config.toml
hidden_act = "swiglu"
routed_scale = 1.0
balance_bias = true
groups_per_token = 2
init_std_router = 0.00611
head_dim = 64
norm_place = "pre"
positions = "rope"
parallel_block = false
init = "uniform"
learning_rate = 0.00286
lr_head = 0.00729
schedule = "wsd"
batch_tokens = 65536
max_steps = 4397
Below are experts of layer 2 (counted from 0) of a mixture-of-experts language model. Rows are named router (the router's row for the expert), down (a neuron's output weights, with its number) and show model dimensions 0-63. Each number is 500 + 50 x the weight over its row's rms, rounded and kept within 0 to 999. Numbers have three digits each.
After each expert's rows: a language model's description of what the expert responds to. This comes from a sample of Wikipedia text that the model never trained on.

# expert 11
router:578428521513469563562528554441433511484560470548561383513570591531523538459518471519440514518377532533511537469475406592530497558506502585453394457429505485452455560427450529502463520519408525
down0:495458458509526512514563576525523425537603474411525461521431519538462568615574547418521504575482457474553547528505390527513531462523566504514463507551431530517481437389483465481494540550472466
down1:456540452480461580522539506421482465518555465543550451585544492527540555446487470473489460422498482379484523451522499493433431461555437458547445460513483514474471523509478402459421597441508376
down2:524487428515468514461450455524601567449503465584464516505446420512559454533532548563510526509564476482406481474466532472504558513493473436567508552519482418454538578507543552446459474415508489
down3:547482526523465501500478483484524433512468469493489455448467575537411454563521456573478510418477433381458450465499519564463410479510484565475514466586457469434439453568519543438459491549553492
down4:501465491567532446479545475451463481442506543460513566474411524504530491490544568509559550552508562402429502595541452546437525461532494471463599476496491576549449452593496506556509433450476522
down5:562505502475477444461544572407482566520555429453477482493582487479540544515600523550519521501576435451568584455485562519445422511503444510429601478541477444435543457639509553504471487519493537
down6:488467526537496536634467499582536482518521491531548466568426448523524549558504414504585482460449560489501518492515508510487504461375676446456535487510465514512432433389636485537424512597531478
down7:401494487481460525542570451451493529453531515486489582584490504580587470431417468479526508475607468527474523451555423408497484422508433438538414483432567534559526513516438555532462530484524499
down8:445500492493527478463492506473485442512611619446333466468451517537480421516479463499511465425526498436544494497574534439486488479475469479455426499521475583550450456492442442443464518499509550
down9:530478541463484545571484538602476466471470521507517546443428522502449559516400424458599408412547515477523436580488525468557536563393520497432521537521491450498558469549483481585517596546488587
down10:540531548508440529495567524527401546452523544586428479520535456569409536501414540565554531498479515446625582448478478484540576500553476491548591519478495457512489456510534520434520513530446439
down11:522459455494496492508456399574479495447446433536592503415430523451444576529499504523452512454467482454433485392448567527397484538563511550450438476581456550433496490512444512500540508542527545
down12:503550441458491491551398506506472483435471498496522490551569519494473418418467488449470434464445395524502466514430464480446418566432482497500385511455579546558487495497525410501509524558514503
down13:507568484495440514488481490481563405449461502423564560526530426510525495541540466555501380543518484452502495518542446522555462507418509467433506539445518486568581570459439549497436432536572440
down14:557527574552523497496493511474546538453536412471472549481542486514582496563537437638446373601525454486510495537550452550445462479536606443531419559571523582492492430597488449477478469471513476
down15:577527531473450488577522458478568491453533588447529479550464444542603487519467517396487490475477440536516515507432485461531540456419512479415465453569524504499472458491436462510506540448448512
down16:466428448465574561498507484539391439542531535467505486514544504510474525433548551416461561610552544502485592498454569551448489537491505479495455505443457480605480554443506515565488494452563497
down17:517457601523466602509557414574509522534516514598345541558500518515500523448497552524446554527509464469595454560533520480492530494438460507558476501516497518555524414607565465501531472459434485
down18:526506407442501388556511478439526597482447536516413468519501488486575483376600466481461445500560459480452531468568420567551413593532516465511493571533520497535503461475444460449500427529580568
down19:519605507507475521427519413460481496569460551475487450474465529435549411500533545541630473564589531472501486534469432624500488566535621452553472464526588605547470531469548529514438459482519513
down20:507550533527442515542551556517399467468471509542406482471393515517607566542487476469484542437535483557503469505566549480555524451456464569486576553587490546501505549561528467490473504508534508
down21:587456549466491522461592523462500546549520519562499558514443510576543572494461447534557448537440522467527581506586425395509427455421529524497473457578523382456529580479398426553463477518463521
down22:420516481505463496480510470475440446509482561519460387387551542446484452609574469418522524440512370528474550522512441548551474446508439450589485526471501434568498495463520524527521518492535500
down23:476514556544507507566501522498548546571513392598575505443553518515467520532511541597406451434562400470606553542502471405500551492491535469546546590489508435579490450410534452546559478491490534
down24:483528450470486499527489482460421549532581439377542451438565525483519512609438532606448528536517548432432577565486498502382527568509456487487546481543493515448489584508436578529493545506552528
down25:479477450541432510552543482428552460497529580564582482521442474552516493506560400488552468437361589482519544557462492568421511436458480537481549417536557547519488506541490484410507516502538448
down26:477491447453430556485532547564537496560553499488525494513500538538519540392614468493509510479559427489539499431444521531535457540434567536530451485556487521550517567447455497355601522563573577
down27:465454475398514544513523536516489524534476507437448514510478460470490452507415482513520517454576374536449436575464489482402472530453489507429479612459348521450550455485501586517518467441501408
down28:433522409476499480588519504518588584488427411535530573534435466509624510479511495509414508450485454442625543542489548608512538516478439482477510508516526454584518521465585483489500491494501526
down29:518474572512537513372457553524540504559354486497449599448555533511503522513493504447488471521464567546421503471460466519601502560538480488482560509548482483492576556471592502531436480519469480
down30:476542494470503523498576538449484573476524559480519409520492563562491528472480467446490522500499561645520542549538521498569435555473548605520545468538496562533400431558564444415405470441439499
down31:537445517520582416465423519582511585406521510501498552557478444457455489483493502480497436513549520530523484473497505515449501543411562430482619486522459495570516536453540523529396469539527470
The word the and other articles, plus mid-word pieces of proper names after a capital letter, such as P-all-adio, P-ana, F-rid-ay.

# expert 55
router:514496534561491497506545572484452519521506560568493484536483497616504527457443406515476606535431522576553502518491502581525612510532593546468498452468547470483455567473455491499447509547485499
down0:502506534520496580542461507560553496474491516616503531476430489588472541526531433524497446485447540514499585566476487521494481514600536530489554492594488503478582475551495474521480498560508435
down1:505483515501519531604498529591547478438470432536530565501489618410484620479394533555459483517499559432444446532464481602553466554494437507525529504510501538553559505609419463497569456493514446
down2:593552502523578519539499482482456488582514535495470432486379508551473568506397445443495557502577534459498502521471519353537478469524480497535544483569511573567494523441399459446524546450551454
down3:473530490440386548488462451569480540505515416519472465516580588568522542472480517543457413478638457535508490457434528425564484522447556480571479522484525524432374540433548482538510396516506437
down4:589593529507545457549495552457583474503491447520542515510461574436555543543449515429480468400503435359406538496503453533490437506477544478424373491494445497519489472600549600515528555516497537
down5:517461471545561473395519440474374492491561543575492485556469556495483541508521421559443395543541474460396483490429499456602384525497489521577492542449536486508455565533496466485493543574446460
down6:415501544549535481583512611465386485466540419566484489507597496512483466428460451608409484484574474493475512485478376477445501455587533474435467483515506549539478500507438416438541541434486535
down7:534550558459592531428480512520534505490520485518417511492537541521548552547582526521493515464459482495394529493550566440543518571464429554565557548466506492500586458544418531500503482451614536
down8:512469578449584487475534418483510459533447494558476523519454499587448394569553579524444486448576529522507551557628447545513460552521521527535565494516464552402473500503417468565487614560552558
down9:587584477521530511432511544535489469468494522516512576529468518598426465485479571459481505543482512502551473491433493522518567474479444502545440528552467520430481531418485580405496427505492496
down10:521420442437542506467482510611572461446494513453587500481465474624506498492330525450475443447502523530446470483538520439494466544503571571545549523516450520452406461492598518503523518447520498
down11:491557590522467456473479482566460504497468454487532434489524552380496522367436484375524517618537460522489502463434385545485413469445514568561528422526602511498438530577428555590532441525573468
down12:534390472502547484495522508573545475479551480527507422500403527576470559474352470574424468498542537477516418531534430484543445454357536513523463557544490482493416555604518402480503554482555433
down13:467457513520475434528545454504472513547473503456498606579440499463506531407547565466504467458510516454598565531516441599551429464562481548494559503530384466393432546509484552549426482583478410
down14:527457529421475440451558505488415450563422517457492495542439442505489613584494416504495457482472534538480489439522495539555559471508541437549593500517388439500392478522576526550478522485462470
down15:570470444559507431487567526408511477532438507394486525468439461542462437502468501498558523529410604507584490406510536479517586447546541574501452488477436490401483507441534552548468494537464468
down16:441434525454452501521516523397405513558511541527567580542582527550486504409379477567518421547475511434630546410467530426508572468445494525453447496502513428500472531417538510522449501585529535
down17:525431501583527545526533515520559541537482410544528532525585515510542490539520461510450506543389452477519517478525515562529429530492567511475490366450562499523546506484500488531501488483562561
down18:549512522503538476476511498441541549488461490491478508424571585476566557464473518465443468427515509510445480561484477477482519445576531535570479455516608522637498466488456565476508450510475521
down19:502450508489482454541410468549543472517548566547563517505465434527501467540549578533505439295599501418416555461537494602593467529516459532465503475534468527501489536483453406515419505524507479
down20:549455567527533527466546466447601541450527421477398458542461476494620610534508571552448501522507508595469460589562487492529534502539528499487448511509489500506501445449554436407460449430490457
down21:422510462541435499452546537513493586489498570545429601483544453518412450474527590515416586496460514500520460531510446523457492461454433471527462514452551581445446458539492542481466483432571439
down22:490493405468532604508461482498418485519469445452592437555533501468500541489516444417508519527563506443514468542543427305483444495518606502503510544500486536529480498511503539466495566432507511
down23:497551544518490535455533549486354536430520417570508473458599640395528408522552460529506487457547469386335485395546488535507537505435479533473497555545495530448463451518529511473459437501472517
down24:532509467491519473451544427573571492551487482430631497375517545403490485451468457573524552491504421522580502527478480468424417496513512462430609552500474441498410513480424474465447592478443430
down25:557531536488466589524470470573488508511509468429527464481494566390464582488509449506467482518484443436605526494411511488502485404484489552467409549442563455629547502411503445586496492500466503
down26:529512494560525539540569570509563468576468441537532525465490503440411461421450473551510541559472446492523540463476500387539577506598495546452500487534479460479461481547487562497458535499498551
down27:495630513501523545629459422609542507519520503569446435475487487586451414488470494524574455538468501532494451493502486661606539569499557508526472471460528485600536406432535499485473482532505489
down28:460444581480470448431359547570530520484559457505435457585549498442474503448476610665435545469531551494427532480484527550469482527465536521529459488522499460533585484619494507504532536509589490
down29:617532515435455499596435629482473503592424519440562494410601471580386468460465536546442510440428462466562444472486485475511489468522522576506491500546478501443419517609533455532461461516470449
down30:479529561550499576630485500620496546615468473541525508498510621523404541582487421463492493565562525536522560504511467567520536477573507506497499474535538485523463509583458435469515544606538484
down31:501434503580497505494441507429532504466534585441429466399575485492463529453484496490558561429532473449424483384570511507528548536491443509538484546540514588493398535556473490532443480505502525
Punctuation between list items and fields, mainly commas, also parentheses, semicolons and table pipes, as in Paris, Bremen.

# expert 1
router:504491471472534592542545533466389461503551505474560462528546573530508544528479481520454522552478554494503515499450515552547513530526541620481432446392517514452404566386452570470497534553493532
down0:483514631550529477494547417497551441545582456570521521478503470497452543392569517606555457436486470470497547536543525432463548482525530524535536519567548546490518550417523533455466496370546436
down1:483500495538520545508600551590441559516515600452511459559501491516602509394600533495453554433507486537465435452500434479475603503593513520510485482571488513476544470594553453495514453457505399
down2:567443514533502414537559441522410384414497479511530558454588594515518500546517431535546508566586523561521497485501432566486469517424521497524510521434531558518498446552538455470453486552540519
down3:476550536484458581514523531603446551497462476524550454479556498497457569517415572597459542466567514481510571549396537454480486441408534452548419495526605557574635489478528574497497601585486448
down4:449461555383490555570574409518477506527473532526462620370531506420393525517432525532470509525501515559537439533474565431575499503399426592455463519499470517513550547571545495477459507519548593
down5:406467413448504504587504453524457482479371540512495486443465527451524533555492496461434598484477465523552463531522517402494473446428435491389494532558513549508459513525522420590457552536554541
down6:480449533482451477572531493558519503463520432528522488472501544407521540497469527472515512474572536442505495498421516480536460467418534582516530475514440547444541536393467505527556508515551440
down7:509511561522490481515569543478482500522485496659498405517480486447620446520477537575450578468472549547468408500499551503461483531506498546429428489540451423529488487551516496502513506538565561
down8:424436529550520485472488562542582490472591403489408446528417497540574563436549502441365511503408499501566495562490440526487502547510534513419459508507449514504559519471530510472492532497530504
down9:551501457481509510465463460496441444555504536493461477419438414584464512479380492531567466421460528493425464459491434497454482561546429506515617558473447486464476496525490409455533460531416554
down10:565501455533478451537420604508463559428461572436498579404499487552482488557513499521509491474480444521440516447567499409445521432438580458455436510497389540537512428486470545421577493508533456
down11:598558506475519527529619543517546456417509582591581526522512531508527534509486452450502433505427437533535505437589604426491413552466491508486470427453545487478505494561504491533480484546533494
down12:516436456531435488502408453481451543504489442435510466500576542560525447393400590472507475467471455449438443430436546567470526554551450464534466517492434575516422415591499548432448559527639504
down13:435473486505460466474508469447537510521471543474505451504437504530444469465514545519526531530530499523463443526496436520432442423522417578401524453556486489441521445449586528522457472537459559
down14:498459494498568596561508536420526435471533456557427480499559561487489459401462530506523558510486574497513522482508532533485532535511433575581422406439592517489500463552534503471564527521461525
down15:539556525532555518466423457505471424542423436560490495513421564458539535546550522488474521484601470461435528502457528482573467532567478595469523585551460448504513473471591506518534515423413501
down16:563424560562470509497458489522510528497569501543471422529481542485590489497571466427496488435522525571610467614483414609470518560467518550435527524533562504473554500569512517462452514492442506
down17:505457529445534539489441418483564538536476540534533484576410629453455499480554564482460540451477536475544489478538575530517570599508549556512428491379517576535523467508467518496557574530477531
down18:501549445465504406464482539483456445611503611549490388539571528472491543451499501409492549418455550467461501472474513458500542476490453508521538447416496436410554427543560472563514471481530498
down19:546497513491447564546547490510447498494472532545588474531526520466600501527504541525468553543486500570538610585527491504556401465428613547522477448545556443535548460534642493512545594461461598
down20:430518415496528391557469419494553472540574525449442452492485486447468468545426522554428534514594504480500516458434532439447534451334582488496513436472501487470533530454508585495540524452525443
down21:438513441572530531477498470479556628497494492525492549486477473542578500547378492477461526490486452589567416584486549430577490584492475465565527441479570484548529466543458419472436491429524399
down22:439497556421388469510449597525461433491484475484597494531475467534554508411498514549497486519528540517504532489463470523488436504417484592503536532452407371465488561492546538532574518504520598
down23:545523453510516455480518612431493352485508533441563523496471481461482616493546575548429460520595402597423465599552525539508575480488527491482492530516474509478495530534479465501533497486466524
down24:570579487590448393493466487546476493547541518526594500451381576543483565471542444534475431513530389455502567523526450525481424517408500496534391475569571516421482457486539593432425525470456478
down25:473538570483459537508528487651530610489511593490477458483381525531512503493507517402479417454499492542537497444537496556546428485536467599502556481468519494562518484550543466520578466563533547
down26:518507447516511469475541520492447492578432474509523474407466492449476541530377444411477466572521465520565483603580459549464577495505477530492587520489481397532545524512481572498451521513478528
down27:500479432415529466502460470461472490407551571455522565591494554474577461500569527460450531586502369454472531525470543535448488427443517550433505409437464528537467426460445555421482540543551557
down28:522532509620519508427525420507472465561550451565451472519537430550443399509430546475428509539556438415470572414388428543507434508442444475470484469482458507524532489521523551594426538531509454
down29:484543570502504542441604474628460428540501541497445487470530531534456572521469502489420532476529508547521470519559501425499524560491596539376482478437566505493543481460497461534538433526536450
down30:487528436475451426556456489403501484502590514476395585463573532502484461455514556539508573510519495492488583456466564509508424502499435348488492512528466452485528582494565499479456402488500499
down31:560585518525476406467457400461471571463497467535511471498536549472473529441479455498492467460550507601471447495365487447476498492573535514429465521510493395528391562574467505523475514496486490
Inner syllables of proper names and words, often vowel-led like at, an, ar, ad, as in Fitzpatrick, Cleopatra, Panchito.

# expert 58
router:542477536578501552507549524483400554548567542509541446584491485618516519470418409522496559587440515594547495497478437579570578522555588524499485459462623478487437579464431513463416503529472535
down0:551617527501477524492515522505525361499429513483491487415478558485493559469472456527509485459475553526526413459508579478503499496528521460522578487526430522530429484480428520527439446540511544
down1:509518476559539500509546430553568571479549528422545469620454479467518466506424469530548420504495441535514554552496663396406443402495529495555504503549545538503604536478467492533482557444533490
down2:507442521493481547434493472520570493530517487436556596556573483454485531437569425502595448458508531490465492496478479430525412597473567429567576497423524459510483487526510493461504385512440492
down3:494493554522496461529498496574499509489460440548524518452470533432559511532534532453495585480436502432358492582395513534406494511397537491495503497587490546546589470524519542509513548543507421
down4:496494520532434504462463477402514498439517417507471521514482474483481536532423374428442568518541490573414512498473496462560553434409499485533427493567563516634462553612362456516465462479520489
down5:447418523494585505514550527390407580470499476504539578501526527548485421435518493465462411410550473473581500456507561457537552501515565484414454479421470531527444484475517523595426516538515480
down6:607516579555456551446503432547425439500470598511495519477569543445436553463526457507554497491445490504494494586555495505560588533498603534519580523507486480515548512475505473488434406502476542
down7:531463510448433442469564543531490471421602461523530501508613504425450535542548540508487419510575513528520549518541474530548364483421528495488559499570497566503449516517427506413470529448540478
down8:446590423508607515602546472491503431478537444394453522555514532550478432560555499526394570563425499552516482402536406495524548510520525440600492506454398533387540539568469493510479538499501476
down9:543417474436489487527588487492476501482516441362523496516594529483469618558427560491441455580584582452403585591515525431492550505445517518465511554512540552493438512510475447470476478462508411
down10:536498520426440506476472388498566438561373568503551442450485529458574518489389400507519569478507510495508539517471411486506515444465497568461535436458552589552500499573457492465529508533488507
down11:542531517407480535482527517461428516524470501499510508613644485543487506508547572512517620535436479510578421559512413460449457498606479465453504545441472365438405475475538471445452455497533489
down12:451490481455381504519534491432475447481512475501443505426522486565433490607550575569551505463475469577418537598538518530550452566575496449431498467560497461502499473486636440366514519414488578
down13:435396457547581541490494465555451504407565450542482492575461418526479466502581537440402500552542507393526545498513502498472497432482567486534624545516471615494449424473570453429527556460482504
down14:495507442444449567575440496430499501423485425460539505565548594394532489425542525430502467476549506455402499485475499475501336450439527492492529515524521484542471478586486501520555530487443499
down15:480448462519429552486459453493530559423445454520576543457488537373601464538507525484540553467486479477491503505456497488456453426518478470457450436505470604515460522501554443569586547464477537
down16:565560553474472497566559502378484480530605555514501524488522453566549384508462502508506492494549485491516495442507561332473502444418495427507484516575472561534461469419463496391510442414542501
down17:549474458480513469573522485518536443536487541490461474547530540396545512492443505536564569428513503563502503413523529455486424511494499555505366521459506488405507479420480510562509548511471539
down18:518460502476453541446509609499489509526493547515528471452601464566420473409517476512567521431417445382506540461458491451540482543449404564553481503506498485412468617624474532498407465464454542
down19:527543512452505492460533387533469553413478515489631494529449483576537495502422572539537429532501548513489485574473596469550480501327444562535544531436507619551546490534473547483547510433463467
down20:434462474531494406549369482472473513537457464482583540508474404471502495639476400449434531499419521516509533475573615436539473566488456469566545491412491507532518558497443501457470505543539514
down21:498586648521439506559388591329504520506463468498485547456593512444438494492580550485457451475508509429563552535580454403481510513459491478470459425520518424511430568455514530516490498512444544
down22:533509370478554520404515505554443490497475462579509523543519518561517509518487467534442533499593528553628521494429588426443490523414399525490519465463452450616560448513529508447532507522483511
down23:527524582498589406452466510534468476556382469494473489460499587456503417457557617507557538450547516615442510499457518426385530427482593514482478506543467521436594535480513477574563489489529463
down24:542525592491443478517510515544464535531411501378555374457465424524585475584447497539455474474546540611485440467487468580501559515600445498458546519520574586540541492534564477519514531546483452
down25:533487446519594437374446542574505429475593562519540464492534463494564478557487506518469573522595552457454505510538414390536441539472541476527530521428472591553566487500552450453459505458542468
down26:499530564432475440477497497463559509447487459442394488464575422516479490563598435571506514469488514524605538460448513461479441462430504449466453534470405530573475494491606441564487466517505506
down27:544463489563525531549574540489434543391537523553511475514563469548624414519406411540487501576437515461524544452412534495551494550445537536514508458500498576509427585464518504392591518554515538
down28:500514440479478599502510471520485475495526493465470536514440481442461639503515501403615534476401478513550417533528452604494567528559457542443556586523494593602524427438555554525477478498549490
down29:546498474507489544516438488488547557558463485467441529557524463461561441569484506509509466484498521435500518609601543420459465555578527465465578489464490432514507457524619514490560455459579446
down30:527514488486499464487467550417488510444478555539433464546489509577634494502438552554435505545487501468453493495549501417457490452577443506612506516539405557395499408535489465436460525493475501
down31:480521498533532487550503432505453543409437498406563376484458524466389515503472459520452455548534512462500456469359559489566480414409552497528463499462549451444496588510552507521475538501530426
Commas after numbers, yards, dates and clauses, as in 290 yards, 2–0, but; also dashes, semicolons and conjunctions like while, though.

# expert 3
router:509425493523468518506515566386418580512528567557528457561463514519562527488470427508427583502446489607523492475520555601570529579506515523485432495397598461474491579408442481435458517597459560
down0:466512619411508430515537493458567530444517488496492591482543404621454512523520494478503392510495472509539483507595476487550429520508532429488500452486570485508599508463484525540476571401488523
down1:449473561532511566500508510455495549454484578585539534520469489520482541431556482432495464456449390434490527471486588522534582466526403505477497518582486612514449533491419524470546573495481596
down2:428433482519601499526534473522516580463527564502517524582554462566464497506435495487504496549490490534587490548437477443544536434530521390497600469414517466507501429527467374465587467554437466
down3:417481497520589496504514447539498475499484519459494507508525557545491509435508529499426481535453503546586533691396488573461544407503511528601537505492464412465502447487546519568473532516523529
down4:524537491482415409502525536512436534456578543568532567614514508458548535424515503511524543573524494524557556517374511569478479529525559522568438507465480487521520497547448462557482445517493486
down5:479450474527550490535542498516498399482453476519485496477495458459502592486518516523507479402491564505556496497475605459495416410469526519517467467474525444478509544499446543617493500438489470
down6:547489443457558453541529506417478467484480503584475600571626545474520459482501553431597499478452477419516528565482482548516548443517444467452562515419568501456516413479563481517537476551518456
down7:548540430487432519453527461504503501564652489500534577500520542458513434442403525513416504507414395583463568464456539557478485514529542462508511550407452541483506523478528447488497526474431484
down8:477516523523513451546489486490583547504556516560529405521579482571450425508488508436550466435488486467506503515562471549522440501550543385530456486549512503606544578522468569486502540535573473
down9:514561586482455564480412522501483477510558526449564517459378401464509453422500478401518515490458535521518416519502470558436537459510478581520430492530506456476476514527514479552568584514520431
down10:504656542494477459509504583445499462481532548503517571526474517418577543449521446568519556569486454589618479459479385472513467436528369609483619523476529559528442466504471407505468530545530483
down11:593504465460539479565550480559427450440534465522456547479431584520473502507471393492473614495523477511540465631560465566471532525511548445468488486429515560505633549432537477545389560625502483
down12:547468500480567509581539529474499567393469399498507469471477521448401456514555521436498499451561447605494464458543489538409354386512558490503525489447508519486470487512493501449403504483553502
down13:468428418488522436440506608420462522403513482465564532526457540489567465606540398525458476532478521521522514558506429491482523500489570410466530531509393496539536448435482520527600469526396465
down14:460472538560553480500409520526478401439543519477431624520558570521567528519471422505541499524493460549452598452500448491453484522429431581522561527435481522603492521488507541495486486438520446
down15:524484511452470482491558482551499493499481544434477457479542459522432331464502537511597455522517548477515533447500479413577551440468475444497423474503477600463505553486559520484460519394503387
down16:466419506543505420489486526524503555468538456488437569552530437445495465504542499412405505586493519502501471565442528589432565514571455610638452536525490588436556564480531500500497462520536469
down17:480597492480526484480536438557490500507565564570566524405462496531517497515470531538508544449502420437380541492420537438464480442499479443504520437579409511479492577523533453457522478475558486
down18:522567472554542485638382468500461490494589481590473499410519504469468462407497487452432532479585535462520502440488484499519452506498476540564453435423498484595471415517469420475578507506508526
down19:485511455479472464538396397605469558569450523563487555501388559571522504608479507546406506487505527569491499506511466558545461530574538634516552473428476529409501580439476523514555493478518540
down20:481463494442523658574525526532542500559508517497476462495444503566544460453536544519448512512557383591491456497521449514547544550456439458457536524405572467413486447611457589481421485530528577
down21:500510477475544537587483519565481503532522560425525526522433513450465560457495528520515489434498500494453500501545550437518605482510476533536603594534465426551482494425475557492608541512472464
down22:488468467489500483580627529521459476503493485500477595502409487426382513444533591478459459513498483548421489506459562483572541506489497407540389572582503557482480443472537529441496503470524568
down23:489444509565458551554554470445531469451451520471441559528441518513562453446420503486485529491470533453513524504403528551523449542576506533446538514510479359514487403483554521536585457534496525
down24:488486385546556540518471463389523483476465489513451505545541506473612411456607537456489448474582479492344452520547511455518400431463522482559465476460597531489531537457510470479482446510552538
down25:506546495580565464431503441567503556530489451493437449484493577556502555465477518609484463524506537464419471543457517506525486525476524464535494522582435550551430580531527536509515507530514444
down26:509466480500561519535415527517539509519510574561534460483487494422513478525513526521487377450528471492569583469405493413492442474552489465484502512538520526398516581548487517460431498504453494
down27:542564492498514590518463413568427482476467456537422522481481496522489490516433480532574520468399619564544528487448527522505529490544448598531534395458508475453565483468654504456452516479522490
down28:539551600495519558465551471499450511444506522531510526411456496473603525512461389541508465494450540457545427447608497507428521520412482562536514502481510560472510406542432504482518455440441516
down29:497477545472554546520530394433529483564442481537501459536478548502673445468516488560467566467499528471459469468442460512367427544560514498484536509490488474535534457540511422522554489530490486
down30:462500492450470471585386525486537438489472463491494519411571510527464503556544505404492496446513521578515424509426506416509484410485516496475443505450509502535563528520505397513607542497496448
down31:481550515490568452573507496560553579566437550468543487513601458473366475601528564530454492486504440513559438467392386570540536471503435507502437424443498521444501493573520444544520472485466503
Short letter pieces inside transliterated foreign names and words, such as Indian, Persian, Slavic and Kurdish names: Sh-ak-ti, Raksh-a, J-ha-veri.

# expert 52
router:521442548513500531518539499476457531560521513503499497587521491618531544499497472459514629563441517595512509446487441533550526498554595538468517448489555474483399539459481512493424526520519527
down0:458490523520532495533519441535482485524516530426406498532452465569319524534494427518465480537428518476533488471578526576532518446479606471431499531436445437462530477453461474550458566499532510
down1:514484490547489498478525433509520569518471482507497517433383534425557447345487420524440584507523496579480543507466597435515462470492518524421547470468513473445500410431536544496591491511535494
down2:496484534460465574500544489482368546466584376503544432528428455495508587567606446550519521491424517518545509467480592546441527519531511450483421467530539498528515390530480453457451468427514460
down3:547490372540536525488516512507604432489456487467542511492471456487491480526443513431505617495456489513578524552458519477389616556474508550515493483526495507581519409514532493520517567472494498
down4:531527525514506591487485407453528490460473566376475454483403541502546477420531540446484436483591508457527442484493522440401458446497489503426597550469594568512440529467525490469467528425550456
down5:467565523520521498525545540441436414593485535425511522374431530550506521465454507414533423565558476529477443516523509542544502536562533519491529474483538516347542541529511560447544494450487577
down6:447536529422477543571523514564476548513501484509566467491580536505467596476445459508509473523586529451461487455495452406478509488498525540446378498458591466563447511506496610483463535565377458
down7:569458460600618522457455455441469447552550507500536521583522544440522539580525431510488486467591453511478500532508451472500592518500500442494594506457461459467574592450603414493515520467552480
down8:522551465455585545543539500628506555455499478587459430454541508575347530475481521451387536492595414529490501568558482468573536471477483538498533432511508327495490468561482571461463464474505502
down9:531405478482504594533514526450555542469502645444459533553586456461610575556510473501539566544508492479395482473522592527439416505521438417576470499518498549524455432485510522432463566510524482
down10:490528503526516519507478582488441555571480439403479524494519543535405474535462504469518515586571504460477580484454545443507482503493546509459415540607470551485482476562464527429477526444566456
down11:520456540539469538510455603465498480519518586473560513511418507494477494525498516451519537398539502468449532470510510570449405603537465548445497492668525535538503550559547536433526576531535510
down12:463449396426597462515483442446489500412457474502566507547437486517580450629497468423543600473518495506480488505504525531427545424493571536432391534466373474549523432542603428441452526453540472
down13:490496593550466457598504555538468429490504494627468441527531550471599514511506429502513507496575497399404470400616448460486405492420454569493545476514500462551476579608426451451486492490482531
down14:467501573504523545402503580487551544478483468483582563610361560498530475520557538405546511572434495464459565455546527538620591490489458494458522495492518612482568578445526531522446484506503490
down15:477470528547558521480432491492528493460526441471566432532532529440589542524497505560512490525501510498571561496457551485493480540466493474467508547499440435544419435585404471517497493514502440
down16:564469469456495446516502503494521475404501520528440455546492459573426488465528451505520419553457499579583450542482495520500473481477507566591449432456469470429559466473625560504582494523543479
down17:574503631537575540466483487432522514478449511545428506441512605537589570508503491487462465489511559466457498470480518576517473558511492536364469441611483470528516498412492506522487448483467465
down18:523474506461439490504514520508493569521517575480431468513574548554581416625457539565563442493523541532545530477492368566574539507484492455494563472443459464454418468491461507478564424533500394
down19:484574550502475522439494518532478500531514503477446442468490513543504608512544469572497389442519457505492596494483469404577420559417456450495419489572377490512511564512479471446535556431482388
down20:538642484431471503597474530424535476556492472444452542445480590419494439514522499513514451489544472476485505427521583410477454506498492454441498416527441478477472440501614526522553522543536555
down21:532462586484540455516517520446428531540544525493556463534562437492596474549478458501485599515476478442513552496372529482574480516512622485527474364511478572478442549454547630435541555533509552
down22:407427482372491556517501553450474557477521568583520504485468519533539531523521471522482445507465517438561539419469549540489532468484428527501580531499597490536433458525487462542569400398490448
down23:520501505467516445555453570433427467482538550547436506471577468477404422521458437452465477516453537490473556528565495466478506378472553551516501486476419526532420524499494491459490431470452573
down24:576552528488496594515578510540540449613558517575467425479517422534539532437453416436616570539509571444542496533584499400575472506434507471531421477459526429485532551471502481490488485451441468
down25:527512485465527439536475524480476485538495437516452540487460651493562481393491574560502552449483452415524545375453452550496556399451442453464417442560485432476536497546398504589498511592485510
down26:493582516447535512503567445584560513482542580522358475520553466514489515557472560517515547554448493584579450528511546409476500486500530468508503480447521468459437546415520540465519506419518507
down27:473546493546512437537535469515476449518524554496484467566472430601463567558472454553479545619474476535465517517545423397575446445502545465555546493430489490482489462585590459466475509481550484
down28:495557481503478514507548431526505434510527520446549421475478453464368441469533542522459501504494485532489453505544386627523537485657503447433494461535544472481507536578435523471458458520476494
down29:509528560475486486452527566545521570546459568461458458502470483526401410455493480558600493516501518561576484496545521479455590422516571473441550539503486413467426549624560557591473553404504447
down30:529476541547532534443455411547483487403454467521530487481560537431572442536430490494518521508599582484492428464452464558528431506473609540542466520472517561587449530558563424465527608486548425
down31:538509466483482423465422479636474489432436522538509496439484491462453525520390402448450423518512462498441497499529532497490545496529465480493477665537441379474548543521477472525527490435433522
Commas between clauses and in numbers or places, plus that, since, years and month names such as April, September.